Experts of a small language model: 178M parameters, a sigmoid router.
Below are experts of layer 3 (counted from 0) of a mixture-of-experts language model. Rows are named router (the router's row for the expert) and show model dimensions 96-191. Each number is 200 + 20 x the weight over its row's rms, rounded and kept within 0 to 999.
After each expert's rows: "comes before" lists some tokens at least twice as common just after its tokens as in all text. This comes from a sample of Wikipedia text that the model never trained on. Tokens count by the router's weight.

# expert 35
router,191,217,203,226,199,244,202,174,211,206,203,205,201,202,187,190,198,183,185,222,191,188,160,219,207,198,190,230,205,189,212,169,189,205,201,209,226,214,206,194,234,200,188,223,223,186,208,215,172,206,177,192,194,198,201,232,194,166,234,190,189,207,197,182,207,179,208,208,181,194,190,191,217,209,214,205,161,180,191,202,228,216,168,183,172,188,177,197,189,198,201,225,179,202,192,193
comes before: " ", " a", " well", " \"", " an", " was"

# expert 31
router,206,222,199,199,228,225,204,181,234,214,237,218,224,201,197,190,201,184,231,193,198,209,178,200,197,199,221,240,196,195,207,190,243,202,188,172,214,209,221,202,162,192,152,184,212,212,197,214,145,245,218,181,217,186,179,195,193,204,260,184,245,196,212,196,198,201,185,188,203,193,196,192,231,195,208,210,223,175,196,170,202,212,218,211,214,168,162,211,227,212,212,214,159,245,210,198
comes before: " ", " —", " −", " +", " MPC", " ."

# expert 74
router,204,217,209,137,196,238,176,190,244,218,213,206,195,229,195,194,193,187,185,205,215,223,157,173,203,210,220,190,195,213,223,201,205,161,201,207,192,178,206,213,192,196,174,214,219,218,210,224,170,199,213,162,176,242,189,214,188,188,245,194,225,186,194,178,190,240,179,154,207,191,189,204,207,170,221,218,188,186,208,204,195,242,213,198,197,208,147,229,174,212,240,216,216,196,203,216
comes before: ",", ".", "°", "enger", "–", ";"

# expert 91
router,214,205,231,184,221,239,190,201,239,253,199,168,239,216,181,219,212,194,196,243,174,197,156,178,193,231,179,190,213,206,150,182,208,176,188,187,189,188,188,187,171,184,184,184,227,205,207,205,170,200,221,220,216,204,180,205,223,188,226,164,208,224,209,190,204,186,202,211,197,177,172,237,219,193,235,214,194,159,184,178,218,230,215,219,170,228,187,184,192,183,217,199,206,185,217,184
comes before: ",", " and", ".", " were", " in", " of"

# expert 12
router,186,197,224,161,157,180,182,154,237,225,205,191,184,217,205,190,219,192,204,214,207,209,162,167,175,195,206,176,205,190,183,201,200,151,211,190,235,179,189,193,236,206,177,205,211,206,213,194,178,210,210,188,209,211,177,200,198,208,230,182,211,193,206,196,188,192,230,202,175,192,226,215,231,176,228,225,180,187,175,200,218,227,231,161,186,199,214,196,210,211,205,232,176,211,211,201
comes before: "0", "5", "6", "8", "4", "9"

# expert 55
router,187,193,196,205,200,216,212,194,214,202,229,182,177,242,189,214,204,188,209,231,221,189,140,181,186,205,218,188,204,218,211,177,236,166,177,164,189,198,224,221,232,218,173,185,222,206,199,207,159,221,209,183,184,181,229,243,207,186,256,175,246,194,233,218,180,198,218,220,184,211,242,230,172,241,244,217,184,182,182,172,202,247,207,195,178,213,182,203,216,192,220,233,204,183,223,163
comes before: " been", " |", "|", " were", ":", " of"

# expert 76
router,205,202,246,218,195,206,214,219,273,211,191,188,194,262,180,195,203,157,199,222,197,240,177,189,199,207,190,194,190,174,193,228,229,160,211,210,205,217,186,187,216,192,158,242,217,196,199,219,187,228,186,218,183,196,214,202,228,191,212,173,229,203,209,204,191,198,176,185,213,181,203,205,201,190,221,198,180,190,200,194,217,216,205,202,198,202,224,205,186,203,192,223,206,225,209,197
comes before: "0", "1", "2", "3", "4", " |\n"

# expert 32
router,192,218,198,194,180,194,190,198,215,214,195,212,205,214,186,208,201,214,210,213,225,216,193,170,215,190,195,180,234,217,211,197,195,197,198,218,194,201,195,206,212,196,179,234,215,222,202,202,167,238,210,190,223,213,199,186,236,185,258,184,234,239,201,198,180,189,201,182,210,185,209,194,218,199,180,225,153,172,198,172,156,229,218,206,179,173,204,206,161,204,198,221,195,217,203,196
comes before: " ", " the", "0", "1", " century", "3"

# expert 80
router,209,187,217,171,222,252,205,207,262,242,215,166,214,192,191,173,190,186,209,253,186,200,167,144,214,222,217,207,206,184,191,211,199,197,211,211,225,182,201,172,205,209,156,221,203,213,198,217,179,220,184,163,209,213,213,211,226,187,222,197,197,208,218,203,205,170,193,205,199,177,202,201,186,164,210,196,193,146,190,205,213,261,233,219,164,198,194,202,188,211,199,252,183,227,203,192
comes before: ".", ",", " |", " of", " and", " in"

# expert 16
router,215,223,221,187,204,192,199,183,214,204,173,184,222,242,202,202,205,162,220,208,229,192,166,163,194,201,177,208,180,194,203,180,189,213,182,184,185,201,218,201,218,178,173,228,216,187,188,193,174,220,207,216,205,191,227,223,182,185,230,167,236,203,231,206,200,213,190,203,176,183,210,195,236,176,219,216,193,144,181,186,189,224,190,190,145,183,204,205,157,187,186,229,215,233,193,190
comes before: " ", "-", "born", " who", "Personal", " $"

# expert 27
router,201,193,227,179,219,193,203,209,245,223,216,192,192,205,206,205,223,201,194,208,179,193,181,194,211,211,232,227,226,186,197,193,230,196,200,183,220,183,208,193,211,177,180,206,200,226,251,218,183,220,212,166,179,191,204,222,201,171,221,179,197,193,229,196,177,189,194,213,186,187,221,189,209,196,209,184,196,209,201,199,205,215,202,206,184,210,205,184,199,199,205,225,202,201,199,191
comes before: " |", " was", ".", " is", "–", " |\n"

# expert 45
router,181,204,207,203,202,231,217,180,240,177,216,207,189,199,188,191,204,171,210,191,218,223,158,146,197,218,165,191,189,183,210,189,191,203,186,169,170,188,203,207,195,189,169,213,206,218,194,197,155,200,216,213,203,175,210,186,197,183,228,163,205,232,212,210,200,214,195,153,189,137,212,188,190,178,225,215,208,183,163,161,173,210,213,200,188,157,231,205,193,197,216,220,211,243,209,218
comes before: "|", " a", "|---|---|---|---|---|---|\n", "|---|---|---|\n", "|---|---|---|---|---|\n", " born"

# expert 29
router,211,205,203,187,210,213,184,225,268,219,201,191,213,204,169,210,221,171,230,231,196,190,192,184,207,188,235,159,177,200,210,201,202,183,186,211,211,193,212,212,219,190,149,191,202,185,211,216,188,235,216,189,201,197,182,233,218,213,223,204,187,204,196,189,208,200,199,180,189,178,209,224,244,188,231,246,180,185,207,206,210,212,256,180,166,187,164,200,185,209,228,230,221,239,232,202
comes before: ":", " of", "==\n", ",", " and", " in"

# expert 68
router,219,161,223,172,202,191,213,205,217,228,208,175,232,242,196,191,170,186,169,209,182,189,169,201,195,188,177,191,219,212,193,200,239,174,174,184,185,235,236,164,209,195,172,194,212,180,206,216,190,195,187,204,195,201,185,209,218,144,198,213,194,200,200,205,231,179,178,198,191,211,218,199,204,179,228,227,176,203,162,204,195,231,202,202,199,201,183,198,218,226,187,202,177,185,219,219
comes before: ",", "\n", " and", "\n\n", ".\n\n", " politician"

# expert 54
router,213,201,227,218,165,225,174,216,224,200,192,174,227,197,209,186,202,172,217,200,188,213,165,168,180,212,174,182,207,175,198,181,195,182,190,191,203,181,211,209,180,184,189,217,197,193,194,183,163,205,201,209,197,236,204,224,195,149,192,148,200,193,201,220,175,199,192,173,207,172,211,209,200,208,248,215,208,196,198,204,215,225,208,202,159,194,185,209,167,176,218,210,202,241,203,173
comes before: " The", "==", " In", " He", " It", " This"

# expert 28
router,216,208,211,234,195,215,156,258,266,234,209,214,198,202,185,211,248,179,218,181,161,209,168,162,214,200,206,216,231,191,198,171,247,191,178,194,211,213,192,220,215,205,160,186,213,233,198,182,194,214,182,202,180,218,232,201,194,216,209,203,222,220,195,197,177,214,196,194,203,157,242,233,210,200,218,211,154,182,237,183,209,221,228,193,155,199,214,193,202,210,218,231,214,178,204,205
comes before: " of", ",", " and", " in", ".", ".\n\n"

# expert 93
router,199,206,228,180,191,199,197,222,252,226,197,189,191,242,206,177,214,167,209,214,178,208,173,166,181,194,194,202,199,209,168,217,186,183,214,194,192,206,234,173,191,193,174,218,212,186,192,222,181,214,219,205,204,202,208,204,199,217,205,207,227,220,219,193,203,169,201,198,219,180,168,229,187,199,250,249,155,200,168,180,221,227,178,196,186,190,216,222,203,182,185,211,214,200,213,219
comes before: "201", "200", "202", "199", "198", "197"

# expert 18
router,186,183,224,191,216,232,212,206,241,210,184,196,209,230,173,198,215,197,212,196,221,206,177,199,199,221,185,213,180,195,185,191,189,205,196,192,201,200,211,209,217,222,171,193,181,215,221,191,170,204,206,177,189,199,200,216,208,191,213,207,226,213,168,151,215,161,183,209,203,176,192,196,254,198,218,198,217,210,206,172,227,237,231,166,173,186,212,201,184,213,199,258,179,204,202,198
comes before: " |", ";", ",", ".", " to", " in"

# expert 36
router,213,217,228,199,175,232,223,174,219,231,192,176,211,220,194,208,210,168,193,194,190,192,186,192,211,231,167,175,202,201,158,209,218,204,174,201,185,203,219,201,201,159,147,213,204,197,205,230,168,216,204,182,174,198,200,211,182,215,214,174,204,221,207,209,195,222,176,195,183,186,211,212,228,168,246,229,188,180,198,173,218,223,215,193,152,173,224,192,198,206,227,226,202,220,219,163
comes before: ",", " |", "\n", " (", "'s", " City"

# expert 48
router,195,205,204,216,200,216,210,160,206,186,208,205,198,218,172,177,203,154,214,220,217,209,183,213,211,172,194,161,209,210,212,154,238,155,198,182,181,202,216,212,192,187,182,199,209,202,216,231,176,232,200,177,203,187,226,208,219,201,215,245,197,216,216,201,206,172,195,203,211,228,186,193,239,172,228,223,164,187,200,170,230,223,204,215,145,180,203,177,191,177,179,222,220,171,224,211
comes before: "|", "-", "The", "===", " the", "In"

# expert 5
router,172,223,218,184,227,201,204,199,211,198,195,178,217,201,181,180,211,175,224,213,186,190,177,198,225,209,213,216,231,196,201,203,229,228,176,191,194,215,209,185,229,190,177,198,200,179,207,199,169,206,197,212,181,197,181,207,232,185,242,173,228,217,217,209,202,214,195,217,208,204,205,197,205,208,209,205,182,192,189,189,229,239,204,187,128,189,189,202,180,202,197,262,189,186,218,203
comes before: "–", ",", " |", ")\n", ")", "\n"

# expert 20
router,163,182,203,204,212,176,194,179,242,216,188,196,177,203,177,218,208,173,188,203,213,170,174,200,208,205,214,214,213,237,202,199,199,183,203,175,210,201,208,207,222,199,190,201,199,220,235,194,176,221,196,182,168,191,185,208,251,201,228,204,210,223,204,200,168,175,211,196,191,212,202,207,221,183,212,230,162,190,198,182,197,233,248,180,196,210,208,213,213,201,214,210,212,198,237,184
comes before: "0", "5", "4", "6", "3", "9"

# expert 67
router,190,211,230,194,210,224,202,207,199,219,206,172,214,210,179,169,236,196,205,233,193,216,171,210,198,226,176,223,203,230,194,176,198,208,186,161,226,203,206,203,173,200,160,198,201,188,203,185,179,222,198,184,219,229,205,204,188,204,219,189,184,212,198,211,180,197,183,222,214,182,228,237,207,193,201,217,182,187,176,218,200,248,194,186,129,180,221,188,240,193,230,248,196,211,188,211
comes before: ",", "\n", " (", " |", " =\n\n", ")"

# expert 14
router,190,208,217,179,199,199,213,208,241,210,207,217,188,210,191,186,212,185,174,225,216,208,165,204,174,224,214,223,234,213,161,188,196,229,176,190,180,233,212,213,220,208,182,212,198,204,203,215,168,207,211,193,215,199,217,257,194,204,189,190,203,193,218,203,203,205,195,198,198,215,199,205,210,192,221,234,188,201,162,178,233,224,243,187,192,185,201,211,170,159,198,220,200,188,183,182
comes before: " |", ",", ".", "–", "th", ":"

# expert 69
router,196,171,223,207,203,237,200,182,252,205,193,214,195,203,196,206,231,186,220,218,173,227,162,182,184,225,196,207,207,209,186,164,188,213,191,194,213,187,195,203,211,187,144,234,227,184,183,207,174,210,206,203,185,218,221,200,185,162,224,171,220,220,226,188,162,210,180,168,193,162,221,252,236,196,228,181,194,155,204,190,196,220,178,203,146,204,183,194,188,229,232,218,208,212,170,187
comes before: ",", " in", " (", "\n", ".", ".\n\n"

# expert 85
router,164,214,208,202,205,193,192,190,250,220,205,182,178,210,166,177,214,173,209,220,225,204,184,195,183,206,210,209,189,205,186,200,193,167,196,210,210,197,201,208,213,198,176,227,211,218,169,214,179,231,178,183,196,208,215,194,241,181,202,157,203,187,212,174,211,183,189,210,183,192,224,222,188,194,219,251,169,178,189,227,210,206,195,180,183,175,209,210,194,182,190,215,224,173,224,184
comes before: "1", "0", " |", " |\n", "3", "2"

# expert 81
router,190,173,214,201,185,196,207,220,247,212,176,216,166,229,195,210,176,184,190,206,195,165,159,200,178,187,195,206,210,212,219,207,208,167,187,197,227,198,202,226,192,196,186,194,200,187,194,209,178,240,239,177,191,201,196,207,213,182,226,243,216,190,188,183,170,139,217,175,232,181,209,213,205,215,266,206,200,216,214,148,180,197,204,195,168,201,207,179,177,195,213,227,216,218,184,194
comes before: " ", "us", "ies", "ia", "ü", " Olympics"

# expert 42
router,188,180,226,194,201,223,189,182,217,206,187,196,195,237,225,183,219,195,208,230,192,207,160,182,188,199,169,203,211,205,190,200,254,206,224,185,190,199,199,199,225,179,186,226,187,195,209,182,156,224,214,207,203,210,181,197,211,196,235,204,234,190,205,196,204,209,180,235,189,191,201,212,215,166,217,200,199,173,188,192,223,223,210,191,155,203,246,160,186,219,206,235,191,173,178,199
comes before: "-", "==", "===", "|", "The", "In"

# expert 4
router,200,186,219,227,208,177,183,212,208,216,188,187,197,208,212,195,193,210,219,210,202,179,160,195,194,220,223,197,198,186,215,182,216,191,176,188,189,224,170,181,197,182,192,220,228,194,214,205,172,198,170,192,180,223,222,245,227,194,201,198,220,218,194,196,188,200,227,175,194,211,215,214,234,190,230,200,190,163,178,205,189,204,206,198,200,213,212,176,167,207,183,208,157,180,207,177
comes before: " of", " was", "'s", " is", " in", ".\n\n"